From a checkpoint of a small mixture-of-experts model trained on Wikipedia: width 192.
Below are experts of layer 5 (counted from 0) of a mixture-of-experts language model. Rows are named router (the router's row for the expert), up (a neuron's input weights, with its number) and show model dimensions 0-191. Each number is 500 + 50 x the weight over its row's rms, rounded and kept within 0 to 999. Numbers have three digits each.
After each expert's rows: a language model's description of what the expert responds to. This comes from a sample of Wikipedia text that the model never trained on.

# expert 25
router:489579518463566471431516513529550507522536539627498442513526495546539475532494493573474518443468531497435508585504430556648471470459558448471503515483440514537533516479495462513493471434548495536565497508495473540508543492512496467505591480449513538492421421642523498588598458488449634476504539570564491469454554596404473520465535486544523552336496498421430496480479568517520488503466486497542610447316486428523524479456589459510490469478460476555476504572510556486487520499479589450520507462528591513461507462355513578556490482475519501445501491456496478430550539521439532495
up4:495570463506563509551523463550532565471414515453429313513505518392492503428511518469450503462492542549572373494525528572520531532394451563554531469501556493474544510489502560467526534478521507439500492510467578526495528512583488566478505460467493399578498643406536541540564497486476474415527495438516537542482506597418491441555414412505449433521535505505543528458479581594530397520533516489554490421496471495473485435513531484488470560607572433457532498457435528582531496454420458540428507586549416452491503541535559530500483403500478441573480437486480522487517517465522564483
up5:507477515443443469549508571530531481449470482482501404447530558461535547448476506439494547523472452550464404462496516439416512458445534462533484495491590455478496490550544525459500515555570539435453541479447541578545521539546537378485512531470591462422531477460410500460512610495513463487470444402527535583574504609485565427534537554467517469446592555502445480567429524560499467414386475483529514454533540441451558440464579492575497647621580553487553508511599507627498574515476483462523505539520486499413478487560517435514500484464427438541492510509471498398549551499482469475
up6:578601458530514485520563419579555519452517484589543529406503554485545528498518498579491501514463533582528466475514439420483483476640468568452482415576518504542501536389533548476460468612414477494525503412415430491467502564591560414488474446507444548440536511458526494501506510491444471506549479526462481524445442455490505537473507497477517553483545517565416574469479587465448485506578470467498511581566537516535547486485537435538543479412516531562485432482494552452451545417536492575571423475487487515611590508475444457590526517403412489453495429549479479492433548371516517429
Determiners and quantity words before nouns, such as the, one, this, the same, some, much, plus the digit 1 opening numbers.

# expert 2
router:512556505534523470345444507506530482527548530536520393515518431483522509481532497552498473624501491483438432470462482522574518464464425497459487490355462487535466470489515506579570465538496517472502498416482524398560620414532500470531580518427534463516404553483545475477543511541549525503487539560414560521448387461493498514504497509454544470516463586402474485453501428477426486564489485535413524441506593534575494523584581630505498494554537510413387473557490516465475493502483621414489516616484562567552545445498427475484444522535442519489509537492474505441454532551463500554
up3:504480487566416539358467444605499497465570552475487525502555474479437479604454555454469470473549533545441470479505489481500561561477444397491408453375546536615489469503526478558463523482444482552511537468406427483531477460477492565494496504490561573492494506481490553536504556530524488430441506551468520407459573456523510547517452402473495497453541393471579452498495529569560464496484509561561526552511452574544440528462496402524558498524564555550533489561485575450547494411468460532572413488425410492508583530554495418523544474499506425536543650457450500454523555402534531488
up4:494567439509487483525532427524565555551531561507484434487491512540479481444551399540427520521554534447488410589519577495439546475461445482516485464539569446475508514473472552542495599466424540460476438456482552565418422424525442519513512385506425441548442601481507530554545502586418564442481463420541480498464477483479524546545459485430558479584594551449564578485395546560500459474577527462514460420516441532499465485473488584544558538631547487494531563469479585370552520544484499508460479521469477520400506576486472532491429431445465453506464423493448534449563521458544572485
up5:529574521472500470551501519498546483537459508481556519476527498523509506505485509417447531411508532532483506564541450421472463477476465480509481463500538422487488453517559445473629512471481536459520453418457535424525470458540484456529590481484502409488490560395437462524438580466518357513417414425493502532572512470476554461524426645440573476489554506557501474557448544521467468435482443486495458473524553450464500592496604430558484619572524572397453470429582504635523476471472540462492523478531510489556478484511481452471440551517464365525569490538587489404501590485457447483
Single digits, mostly the first digit of years after a space, dash or table bar, as in 2008, 1958–2010, 4-22.

# expert 12
router:490634546482489500463552488481466523433496548486484519471517487537501467612496487650522475530504430523526621554419605590513525538512436455491486428438487507511547511504456477468563533625353568547547528468591497526515539534523480537515463501476511564534437496499459499443632439590393487526524519503571533538454564452483485500482469468523458490498497593511489477575460566506543456464526559471471563456318494501475367490517544618469488476542490476435485532481513554502456457519468469553472468459546526483588451529467447412506490498432488509535519491464506528573494415449451513516
up3:434561482478505539380465520541550498502482526542497509494558390523480445542437604534444520474494473457556532375507514570520549483436427499464430514404562535514619488441558537512480528560418490530494501511411455424452531477496511529524607480464576609465458519517486553518545442500396503443499518426509521460491572516529510561555496413494472424529571474498566509562470517582541457501574483617596489492490454577582406512450477431523548503502586514506561482498439470509504519477478570514541459501557490518401613570582392551466489450429519410504474528542492499485573521535496501505
up4:426561338446456493576462437523517538451501518448522418558563475421447465459505470555486539515540461520539410588433541529467541542469510518541449465534561393484527434468573473492516472537485558521460410527442557410454498536553447460467494465466495451479500585525546456510508499581442518493432499503511579527546540554449505514525401483472429460516590447458506594471481552577504432561571553430495454485537449518462490466544551591534520499563612424437534519532469508520580495488428447519494464504502443539515505538600479462569475522492503421482431316571500494495561480522441563477
up5:535483544453549470532573512494458461489481437457450473495539520556501508345506534439484514547490487531467470540508490460472535566442493500563424458485558455499573473480521442495525516542432509402475491476499510428570495493584599463490509501513524536424588599369368533458431558511520464571428404413570513462529473576492565442514419580453521477481576473543493486553459472518488570438437459497614508466600557477478508450450570468634431633557536539475528402517539492546495456476525467536537539566488514481468451512500456460453497524477460442540539525528587497407497542476480433485
Digits, especially 0, in numeric table cells and figures, such as 0.0 or 1,643,073; also at, only, approximately before numbers.

# expert 31
router:486477491539464451374598509471440415451446527492515479516490451459497452478481512482474512427525479499581441567502629693501491478422545507497504520433500490557513483517495513484554329587536498536541514524497499426499555478515531482502533529462505494498453550544494610515482489529522468563468473602541501516411492468569444558487529450358566505521518575570520460520491603461505511550495479489586638558477480454497373488488511537481486500504465484508399515482462508528327518533454525425501490445491465586421431459501519540489473495520604525477497507474469503476518529467464525506
up4:530545384450478439545448488540529553478514512463446376486559471461496477435511476562530535432551562493537454562495445536441585542431417503562474422514466489483501456519484548520524459523462551562558504479542588483464471475489521544425525467521478486461520647455512488527569427539431490436408486484471555590451497480431555647521473436424472414419510422485491516488457611533502458477600493416515461437502415488491547475508527507489521595636488507452474471550436560480518554438445426494477497467518399486494462531547494483502531537481490419469486390583469519470470502457555594479
up5:470468541512505419571578528481559422482467478515568489438546519451480534449486501452445529438558456578438512553473483431489476455444440416503473502465591463513517485575523452467447524504497585395528490446523528501560552526479574400464501475491504506449556581386419453467466570460512468606502417402526478511518478536489590495495453544497495468543500542537473513556417401578472496467477457488546485497557531384471526524416617456558472624634492540502534433514507444541513538438493556530438571513541503529453460497464478411514380485466396465505553469541554482404483548487539491491
up6:561603485552457426535557493554465587475492466554524519426506523437549470593469469511423488450520522554459436449551413426459447479616484512409471502554476514501453475463535599535503416614461490511507530452428443490461574511502576481529550437472475498482525474476524504520394493536529426424541404524459481470502485496485528575451535471401494550510496497515423514539494506512405460506589486440451516536563541585550559526502561511538572465498537496545520421571522540520433552425582569529475464541459450529559596527471422460482508509407413453439496480538454494525399581363494479465
Table pipe separators before numbers, coordinate separators, and biography openers like born, was an, ==Early life==, Senior career.

# expert 38
router:501461480480517523614568517521422441493522520490518560512527533540538485508522454495498530464483568483504506493462477474524486488512522546501466533419545479424491492535467545479437576654513660480578563406550517513414589453560508522526493450613542502709517401493466516512635443518394525358488539540565488411487526518421496499488458474501474464430511466457542518553468507503604446449491467482591587455494491425436451542400529495504511514492503449483569502459455533499482487465499519448513520541540499502542498517466505484498449502462491536500520532487476512452453392491578387511
up2:491424435459475532579551503533560484561480545465474529499451475539506356548493436464560499514530439529493484469517577542585542492489516552528478491505537431588625530550493487527511426480464432470470443544516584566531524510457375567514471498418504536543386580375478470523528493498481536518453391474556468509560452452547505546444512422578505506426414484511479538426515460552516470526543557442528450538434519579500599542432558618552552494476437506445537460514492611546552526511592558445518503559539549420433459545510483522488558452531509573532463480579470542526574437497487463533
up3:406458486569488561414478540548454471532488555473450493422599469518486411580498565493449531471514525523505509325532444441522598478406473425431435430454563576437503424462554485587537429560456508499474569500413438402504559465488501474481507528463500514407519528531487491510496425511516459480505472485488486487520589507537491552518449467587417466504534391505569421495477534552602456526567490577575521561456448544520467551492449408502488499479492525457582456485527468426492499459503549545571520501537524524482563539523516480508491460386483538562501517495488547461616405389518524462
up4:429478457427441483528438472457499557461478516452409410535536516452525477452527505541417540456550472497518448509551506516472567576395464510577500450465569488442530482457601565448506549521497522490456441535465594485446515520571453616466480423472468501443490599414494471489523464519443526417450480464414576510537482553375477515463370492513495472467548488453474535548469605642493431519550494436485455445481483482506484478489537520472531562619577463451454480490458577505595527492482430530509538476516438475441483511594457499600517534508486481401482500614412541464485496468565543477
Prepositions such as in, by, with, from, to and during, including sentence-initial In and According to.

# expert 6
router:460596520528509504385562477434488493499485526543473445496467535513553506565502490510511444386478530531528511461540463511532507534443418594513526529496521461542568542478525468530520450500448512509564705445442489466398564504530504491511596534588503515513489487540536400500464568538453540564489547456558492449455483520525480503498525482558450493421455605453589465567470416497521485516520555509664508370455483490438490484510472525505469504509499495559417433504519466470455507500496550489513524590518490546518579513548501498501427542471606519483331507520488507498528347526515410485
up0:520504539510554454575455555421554506442589544603470581597503580519493471501480504486506467513539437492435539485530615549466486524471472414584481479444492496514459412527645529412512489458479446471525538510464482650545628482554420560423498539524565497420479536473542558430477486508482548477453485424492460508517491396548454403525448538500520476448472545534534439533498512522463482635509584490530453491578521399481518527512528480484528475438507483496544373522470483517465543503567521523452597432447436496421453472585363506547554495521494507514513569512494502465546484484486513543
up1:410463501501418498513425490551400446412524501539498533513509542510503501499519481430423493534591447449443540417495444527515424562532450569535512473444468507544431473548504502477521394406439474517522465482547506538452556554469517496400534531557505578481502459561596520545513555564517495481554484441498506447573471394443466446490513542471491509538485375485530512495626436514525473468515528556564533414495523556453469444548503466527658528508473422537513375450555448508671407560492475521563402526443469524492491471513530557476412523548463483544534572473556510500500471443461474506
up2:493417382444525470463581503512540476541495503508552577516482476532421438542557466440546510447549504461555546407511641542597543505531481527632415590522545458502584578549479441496495433560507471464469499455459544501445620537531447622486553489465436544524491527392482461515471489496505562524479365516482453494514464484569444482458513488536503482479482501500407496478602482529477419556571519513565482532457509501649556531421493516569529542502459443477528453503474530592497487486482481473524545529498566451495433589484557561509532462494462580476425510594497512514587463456567490521
Capitalised word starts, mostly of foreign personal names and titles, and sentence-opening The, such as Con, Jo, Shin, P-or-firio.

# expert 9
router:486543545453470466531492470533459493465519482464487482523487506510511481467497440520486516333505539482557480596470456559457504481473425504491511554507495535477499548492498516551525504428369540568482619579545486505439521463457519504509530469639534525634495467473514566446550524575509629607519531460507493513499537531484486555491461484546406508488524492445611524472464574514564499423463587531486557405447591467505435530497516507508505476550489528549419470554511494475444467483501583558480510597486615497488452513435496500529319487520610350471529491490488529573545537479465489481
up0:547468556492514407594467507462583489495614543573438589554446493551447525485444507472426480560549469443479543532472513557463514472559511459543462453521438449481532499423584467475427480483508408418498480523459410581591585502485435521412531474583585471535457561434583553409476497552484533479492502416574490519606518452546490424493379459472476441514514500456543508517509501462516518517510598519490394434440508338543512500539554485497595445455446518536543428501498511484472588547582505494461548502506468535442463509519414592555551507547503494507399517556499495459522531517486485506
up1:468520478517449465472430407603543492443572472550427489527523485490463514517492454421440384516470499500470509540489404520459528569471427498562492582527443466535397430477495555490494493475477376537421410481507522570481500454480564439516549465517483573441502546553533531531511502511538409513452486528493469531467443429475462477426479539458523579529521376565479446522539534460522395454475526564482582491538546541402477513540538477579644506531541494524391489439488503507567443544560591571517455563451517472494510474543580409418442566574522387460465493503511504511588517491513447443
up2:478435445469502396533531463553613435559478552503488494499465509545448399532566422495589529510534399488594464444515573613599517545565497434593465520502527579533563508489493472485494460534472514535482439476458548563456482506494443602464533459469485467524458540374496483522511494513562574504483428526598476457491453437527484542408497429570535537441487487534430499482498487581495425497545543475525481576541457543499585523529541547537553478505421455412518392492506560539585488432562555469423531594504518483416448594499500534515575438556547514407412490558443512542496502520461480509
Word starts and adjectives right after the or a, especially the prefix un- (unrest, unification, unharmed), plus half, special, proper and daily.

# expert 45
router:464478496510566472541422518429491319473417581493461564506492589464467463495481518579580471531510533496514599650542595563522515554491563538508536519512452482580523497458496521489444584478494526514510523420437476486534535540496526542482515502491475548601539415476464604498630508482429570498534576424485527558509487493538464499458520490469533545525480456520475480415513609514487453503503512461463516463523572435611505504508517636475507513478496481382540511480454542477415470475477493466486517491485495550586378520455445469521484516550471533519428489526427488458624426431578530539
up5:529497539469514503534531544558552467486466487458530449542554522454497525457465536480540549491518419583548441501499558468479490470440483511453496534468580526478542559517589476573476500599506503398478524465474552548520496484569457470565552454410480478446445625343400436508426573473486376522488463463491526500466470594509617466577464644497533487468550495570491543549473529532479515476463423422551590492553528451510613500447596515540484648611516502519534462442513479542491490460490549518495487518514495537513487470526433438526387481473489508509529542518439420445496577451568463479
up6:543587496544467525569512431584589570494503554547485483451539466481539431494435526507498463457518509561468435557542478450505467480491427513497560461555527577551422516467620526531560520541429464550438492416402414430504539515429509486516485480495491613406658437536514495495430485502476461458521502532478434527415523494556503528476561495431604472490523523579451497471524502480402429497539481487520496594519545530528624566546491448499542478496531474453542482491496517506533475446509502546480432501428480573604591582373476416563513492372511442519536524503508473467478533430505541418
up7:470509514446478579459444498568489519473510412469455441444539466443444470439474442521540485559508525527547474462442569555523567577393545520486484536597485634450471488549475310523452408557384485508500597482552489456578490492490502491527486459450472557485529470447596493496438512495503528565594520469430500482541531356497562499510471469470499548550534546501423466520491428504468574398515504471462612475522513517486536487564471448470466494455441549385507543522387469500504530464529481521489477499516580499455524506534552570479409475458475431577429542498440533536479416506500485412
Numbers and number words in sports and history text, such as scores, years and rounds like nine years, 21-12, 13th century, plus own and during.

# expert 39
router:503515482651440464372471474445471501454411529554509449548482504536543462506501502514488486522513543404431408605486619472510494469454471590467549405511525519578557511486514474495554401559368504511506446483454504443503516542513525531484452450638477536542489549521612479536487452678388448518498500458433483490447520506444514518480508437449424545487508441438495492457523411501543486470466539533499563530470470430503483545462496504493502530481504491648454421475471461463400520520500572463469455593484518434448502496460492472523527524529471548454508419530541482494469406567488465496
up5:582475536483423494589501516462549405518520482502514455437546489449527490451485587471481544444454458473414445548521515489500522447406462477450518479499540469512501515509560454526503495521526536435500495396464483514575515486467574411515569494477526497467504569470402461446474585559540374500444436428553495522536440561498565439475400597399562524492641570510467551543460540507455436496448512478553549441577555445493525467424568492529515664620529589526558411484564473560501466467489524511493511515530514526514529461533514419530463499466501439585543503561547464421528500489505407436
up6:530539490520482397579477474524522540483498430599532524482541522470602529479464566481454563419489451492520465445538470412475472520608455580421533461520536531525462485477534468515453468524426572489510470428450434459466528509465533474467494428482472635537526466501489633501468518495547335527604513575487423560477444522519544499510478559442461524473535493599534493531493565471426490469539565451471514574512465652608536525496575466488548547467502540498517456505511531484480498475511500548467528525492471537556597595443448458571518443429437520387556505537558506580437601466501499454
up7:534559509441516655511400465531437527420515502534496422483561394448531458481484541479516510534525516491556470514486538473510501463363487539519415557574498660494468481514475399497503465514387554501405540474532543476599448464482473503491538450457469482469456493461549485508496527570512560454566551554478470512510547398477565529527477475431426513571538544488422434441500430502471555407526524571462553546457521466494489507636444438497511482452423489405505501496479591597479486493488494564521473505407559554468507552604555496524437522479514400499455497465507546535472410554518481449
Hyphens, dashes, colons and commas between numbers in scores, times and records, as in 2-1, 3:00, and infobox labels like Length.

# expert 17
router:482446500526393477600441461372482519480549461518527535510465558495481518558520504533541538561517459513505486585529593477485493411483487528477491544392511484552473505540487467545544386469537459586352504442584457503468511544543542495491567510592493520513402420489532526513635538549448459499533528459511511402467542518419308474493494465448483461498449506482466486370518527481478514565478549496448563328507622520389498477494513514511475493492516493508484468477504467504453471545466555510528525494507534488463452544326475496475485480495530529501527552488536514574504536532484505516
up0:494505490513509458641469566464569471482574549571484540628506518503438514436439485415489461614526518476448560465561555474449524469550481411543536453467511463503506465474612525393465465469499426418521417446428413648525574486566453494430439484571579457529526563422436559450476469523536486433489534432493524486530509458514432433557498531524513399485462520542473464561478519497478430479528571464526459385539516395497533461564491517485543471484453537492586388523485505523477558445518549493450578452525466533411445514506398515490529506463535512547481519519578523516511448520477457555
up1:416483468497377519498480394579528486433524489515381589473506559506498501526452414464437449515485461499525528603507460543551455584420415510517550569471402527504458536530521576503531444490543377548472455423497496470528492532445506414452525572557527556417496529516576517519533479549538457427452518521483465486455480514505450415490469538489471509500476369542466489555559499439531439476527479533462564440578524568490486490577595454559614447515478489575349450451516514561579440562495525540510517527444468507502565482493558445465448559480513414507492522491576520485560537450594493455
up2:544405387424449486537545550558626439554576482486475551542477531499436356518508529432584460523503442535478502500510553540583575541471556535577435454543523489565567523453523415525468388523429492547523448484498464538481559448428421511445498438428516564513469587426555509484497554468555495524505421555509470461465479458520460534417518508615475513437467470463440522430503524521480461535542495537536437610533461472582564519468505592591518487512428490459503483525469560542499495505531549544457560567509522464477405599493509613489553503546528569523452539600504529527531470470527498573
Verbs of beginning, ending and releasing, such as began, started, opened, finished, was released, plus various word-ending pieces like -ired and -its.

# expert 10
router:549568571477443509493551527523473511492513505503508512510507421526501521467528465607516456559509509451480555480458629531526490555471447499511502497513483514626522496541503483489543409633514660509471584343489519473500466421554484476482558468422578543601528462491492501503572557624520534481494525470413490389466505472528476544486428495578455598483469532411518485360510442508601440396461493504569514511424515523467471477575516478512512434495513510466441509498507521515514513490508461493528486486548627424530513490387517483499431495589470516483514488447522475551482511522471369494
up7:522558536437495582500447488568501475447502514501497466451591502438521500457456478532537505515475508552497434462481543516546497511384482528471458483592419658516521440530495394434445457523408592506396487475535635480554519459487426479523557421519468484441499554512528544517520579573479542571514532533427487440533547414492582556509524422456564546535521480433443475489493501515511547371538548504480631549474522498523465428576501537494510472446490533380463496449488505554532531498554482488529458534479634439503520584537496522506483492455496438543438518425423530617514436536569508534
up8:555517520443544456505502521467530484478518450486566561505508425525565525486515406483506504469487441483418448442524520503466523432578455520487465574510528578516414388520535389424595461418583546486450470510504503538551444411458571502530496474426555483519515469431429473418523461533532531490478476601546465494572600482552501408476435526418512449498603539498535540479605480588574552430513478461537522560541498510548558462495548497474448448507413475435582441508498445532593552476416389479525505481507435536498490510525530433469590519478521534565391466418477465470472582550597446487
up9:563546471515533472411461415498552571530460494551480494479475575488432506382405515337537570405494547567559485498444479497490472479569499523483533432465449542553482467473506498442532570487481485466501549440449513417510489527580626414423528575578423453517489490522490466464572489452465507509502461437364569439498472508475531433490553508429421557515450486482490532405478432512519518502499540481547479536482424426572440531515496455417528544420521462495504491507525475467384566427457450445522471540595557525477546527509514483528584546539532494467579468593537377486509548449524452477
Table bars, brackets, semicolons and colons in infoboxes and tables, plus field labels and abbreviations such as Vict., (born, Preceded by.

# expert 44
router:498485498495510512479522521489404517541516576484523580512471471541486510499510534493528473544515412420542485653501547634496503454500569544484489549557487533555515503520485529537490526445478475593494614457525527477339536420522534491480585499474500516465451414476498465577497575564396505465484500416426504462441575572486469540525470521536417584531468614562519482560459456483467495549520472532665585377436519490513444514515633530477479484547497522471537431536472549526374499532456414525512551542468455472470494452473423492511541496449439470467486526505481488554475518564592512505
up2:526407341467519467523544508555605484487444524470488536514465535492536352442476555476529506494572536497523478448506545544579543498488493478545537487518513491498569542521552503526517446521393502544491448485413582474483522484399434540470521541447534525440508552392456407494493574533535494505489453494478439536464499460510474478462550480592532567448496527558514477462566467563496484534529541537577447561485469542563547588394508584532539526512395427483575454548506508575578404471523480470434510515507557506380485515467444587456638508537577549517428418594505523485562511542448497482
up3:541443394468421520445468503580395480496484490568489512496517486469422510568498487507457515515547445524521536458551451480558517597505549569473465456467528521419541481512455441489456488587431405496539538519383461433539544467530493452418580511394559515502492442533468483504490508564449467505436561429459570491485586459603484587581512426496455529471574401487521479581494529517578508515512506628584485509514427556510455502453486467548568489483513568572616567490476525493451389388457560601506532439514522512532570545493439486486486442466521466529509479595481491458610509523467479488
up4:482526420444538444506499586537565494507563549467506420486539487427513554423542411540452551427513549525586418488487499525479487510441477501540505508584557554465448418367626538512512560534496575533496451497453572517437445464468508541495485419464448498505424621472517431500485501572439558444507463476579613526487495536419480550521425429421469507423555480519534550504461589500443443528563526471535437440547484501500431452517539507485504568539567441557530488510492496482506485558450444532466516519525368392484424594606502468496457486506544462564483374540508530480507492495536564454
Capital letters inside abbreviations and name pieces, such as R(C)D, (ick), Ch(arl)eston; also Richard, John, Railway, the prime symbol.

# expert 5
router:546548533511512508442541510513506481444524499496546483531500475459471461475488453493486523404519554439577638588501515537465465558527517580473508372485473461599521492519515476475383444455416584606534532563624466424487512417562477515497463528618448450453529434541447618478609460463536578445476486465453492471520572504451514511523524492447520547496504538459490457407476610480444484469455515478520518467485629439370414516468456564465470461543471521461463443439463463472460465473517527474546512495480616549549578545472468370521504508532479489535488578504489520502502563516440499526
up5:505439517532495503517473556497514471484517416534460506485498480447561515404536577501445565563510455483428444507507507384500588435497405520501449441460548450517530518516546458464590544535462609454505521476477512531560484484580534417515535464461580463498517514402451485469440532535538421526462360462474526526487518509456583517555464543392553483492543534496481438577475548556481481485449505575579509539665533463506584481420506503575500686572541547474512515526506596588480504518481487519526503470446525462515519576543453460477518517427443474581532620462550488434489553469499449521
up6:553647423452488527524555459567480587541459404576484529469516538436606548461447530566449522506510485587505500509528508449509448579516471533412540448564550513534474489456565573535467483549376561470470514457452494476442558545543568559512459432473471608402526489512492532476515464509452464521600460555503481526443439525492514562503564483508535523441503492521494492503488510435387499420542553503482534502508513592555554497555536476497522534507442524515565414524572502472467527400572545559424518533466531615561617520552510511481586525379498434482520491512509463569484547366487503453
up7:464505546498520554482412490515553494463485470542516407450464415470494475493449551509436475482449515512514440511521519523525456517489494592529469532590509562428531432534518335449487505534379513540388468500580612504554457456441471553512552435490488571478568506554526499493542505553534618496511497521416481518484584412536590534579495444410468490611569484505512499489411461455517549471465485483456550547459516523484496487567474515498542524485414525463522523408434543548510486460582444486444472446493555531392513587563629534486435527466534428524426535432489539557491550580595501466
Past-tense action verbs and -ing forms in sports and biography narratives, especially took, taking, came, won, fought, plus some scores in sports tables.

# expert 20
router:512522483465492474412578487396507534453407487506555452486454576526545525572518456488486491468498513521568568497520592486451482585502443550513535473392489520479472498531461539483569532472508471465448512399432500511382487405620478471546523482619537448539436488577457466527486575612367572382486506462516507411425588568411524520513438494459466469514486506529478452417521471510507478484514444507555519390432453485536469477525495572508495437530482498481543468571510534504524520501461479460541501480472604524452623501502429522541470541422525508431364404466519527445464541523494533516
up0:556548459466519449566585505420552498506581453599446574614453527543481482428443449450471502571546568494536588481510532538477452445454512379551505558447483474510509433486512484413493472450511461411540451515520467585475522500549417555474511499550604470521491562502564577435500507516479502464445481331528487557516490390549496430565485483466531421564520493497542459509538576540472463499485548537475390532512562375513541451552496495466569473439506470576561382523512528517474627506497480558494537569461454484437495564514440477476530473386526541558500525539479508468583492506479482482
up1:421516464524442504496500434568542480400529514575460488469516526533517479519439467409477488527426452445441549528496545484473504629527419494511561621458463434432346481488494554495492449467508391484418441390566480535487478479486570440526538536613483535460515527575571433470458468494504447456554488508506520446493545438519531509511465553536538512505499463517489425497555431438531466448575491570446542509508529595438513511618531519576671467494413462553455498479480538497518465560491462511585490496489483478429648485493542437441447507459494432525495502421534480533536548447518537498
up2:462455357486469424489553520478615475473480508484497536553526513512431446506578484454531553495583484582569548451544605557527537559507464459566501543563516544543569544551566457516510436515502498502413452515465512523496539475522395624415449438407473504576508578422516381534465544549502535495459414543493494522492480480499450514499475481586520444475445491606443549405542436579522422467511499466566507554543547556567503553490550577588519412427458513515524432520490541543575458442466492483445461566544539499436433537539536595532533446548538567490459486533453486535469424477465465520
He or she opening a clause, such as ", he" and "He also"; also infobox field starts such as "- Songwriters" and "Personal information".

# expert 43
router:499548521547451508531431485507479456359559453489505502540485510528542493464508507499509455383499425547552441497463610572527500594481524523455475402515429524469481505485536513466427517503446511512492638562542551512455500475619556505478532467485512553483513502437616629560508535545389511652510481472527526428473461515474466516465451514418458614366544508529588510461473604497472485531517573504608474509454502477451382486483587431480476509528516504546444521506475509486470467493483485430501520471472611547532543494554453521464475497467624405518501442530498494532540464445510516503
up2:573388370447511460518568492535625429517474487516451516529451498543471397476544471511543507484542474510544496460570591590613533481556561466474417483495563570520559530511506427513559469498429519544497509432445519489502597504421400611499510462425477404517455592350517387500489511495531519545474453474525478532448489458580432558449476475573538555463480452536502545421513459631528455526517518512541515594558455534450562527443549550568531486501447463502520458490477614553526517513591528502495476571479511502436480516550492573519537497470524571482489495558462543495519448488463490518
up3:437465447519380568434434489482470457459498453511441478466554460489478462534440471463419556484512501437518489362486475491515564561469481459440452479426546540539496485449515528591551494597399549467484496506379501476485484480531458558468549427468553559432495544494490573465513449498460466505444479476477494506546547549494519516539502429487525477478566430486516466515490547645650471491587462485596496486530412450538428474470456455591553469499540528506531616488441504450368448493503549503578518387544452497485587504576431520476462458452568471469499500526513588438610520492447502506
up4:457556422518511445517457461547508544547500496472429435546521487391484575412487471580504567429502572511538443563504454552519608564401483517463502451503517493504456509510516500465542497536427637519515472497406535509465554491501492510473541423576480512497513553451483438496509411564483546460421432460494553542426561594397492515489453470456522489441525384458524511495547553563502430529623534456465391449529477523499437454480533488483518580618576467464500562459485530505544463505411471521425491493539421437402463552574551480552531528555495443508450478538391521460481414580459522496
Word-initial stems of common nouns and verbs before -ing, -ed, -er, such as film, design, met, trans, particip, back.

# expert 16
router:559439506501496488433576469416484515502420519613523420486494452586515472604474486505522460532434403484552511457497510544500471488500423460518479508374428502561482479552477507516467508567516536634412665460389538508517590427473533492493554449479533466455433399542624584460465438627559478496505531535392467502483512481538502508486475500534539452457490495408547502454475439461468481445513580481489479498470493517438545519501568509481514472520517503506475474599480572484485490501472492446551536535474514552461566517503485391498456543481435504523515367501491487534623438566446553503
up7:515539503425540551460488551557513459464516457513493456471580469428486391475429532487496529518490555589529458487463539521591512497456518530498423543583471601509491494588483332486453424480380518503433503481558617506543484479481450478528526422421486475517513508491557452536533516521448538538582602471455467460532509392506574492516513496423578523500485535477449474475498431521496567458536561494403640484446549526516516450578493431514475502435430555468498492447472531526469457454543469497516391419514523520479506562553583548462481483439562476482416463420455534549513396565573506413
up8:512474487534452437523545496512578499453511525474558499502491421458558474490472438467494541435516455513479422435487591460445547508540469507507482507500566597464404396525511419437507476407563490547455462489492514559639492530456502541588462494420528474513583498459460482375488511579620554546418542610561467511541559512507473456505421466359539408559540446503448522521635502555549494441520503466495546484581521545511596441414500463501468472547453504443473486552543497466590505513404494479526560463512492501545561522530583537501548514486510549553429425454436514515471567532557565507
up9:503511438528553506399521442491508610571444439502531483447497515529503472448402492419550522496445553520578471534466536540503529512548476460491585481438504535594522553497403439397489601502514410415437518500431487482576436488542628438487574531462417467531452480587535514441545491556421505511511495471416490494447545484492524467549520487505440544564459469545430601472449447399522418540571503499521556453492453491506486470562531486442535418469512455450612584535576481488366577442472464421489476568543576539477540491531486465463541546484510528497575512576547430476494470453547503472
Forms of be (was, were, being, to be) and because or said; also percentage signs, ages and birth-year digits in infoboxes and census text.

# expert 47
router:533462483479499476459488502514450482513526539550512436474488576454572469571499476619591457474431491438533447485467550548461490589498558648521457458509401476469488513502537485493510491385438555459483594474572476525464494501462524530465507505570569542472439419547559585504419538531476480540525517496549473376493462526525521481522482413467358484572427488507452522482512580469502466457493616504562535519418478532500375518508659521493472524531519486547391535502484513479503542471511562547498509488518516453429435518416534506489503506484437391452433546520471493556524553358531567539
up1:436511423436491519443487453545484501460534505547497500538480561540535549519476480412466402512457527523536534521486456520505443594454416491586493476499468465456448521548504483493480426417543484516466430439543552560498548445448551507415575458540553561453569470525580517553504471471430444498433488556527426491428501407500526411513412565517421566506476443578483442504620502434544418489499493616483500472534481629428472438622546527543648536569557490549503515437528554450603425506539454487561477573460472468511547507493547409464459563568491437533510545477531509477443490472496484457
up2:570380329461542483524539466493629483467493496513446545498497540481470346498555450503589500529561427491513508465519567568601468478511510478552488538434492511538614554502528498473496429504479483494487389475440496523510512496400432514516459469416482514526458569456408394506493471536455560531494449467489489493467455438538437516418460446565504487487462469500439476482490462497500449526597549472585425511561451545576533562496504568569603448443434475462545430540449570588527516501553494496440522504528590510454460503531481546381589480532499510476478554563499530567565457508500500549
up3:500412400502386547430467542611452543503512588451467467519504480494481416545491532494471525474504437505493508414557401528539658591448499583467497472467571540514485474490544540546497453520420474502541598518503447391441586457547493476494574530491519528490482492501491580442568478430404464451499469447545494484546560488543546538523520365475480466504521448456526436468460527604570416565525557548501448625429497575492456533506475402550582463494497510530608491496517491437439488451508497539559432527493500524448533544568460486508481422439480521435523568527438493495537559450484524489
Nouns and word pieces about places, states and institutions, such as government, water, railway, Middle East, Army, Paraguay.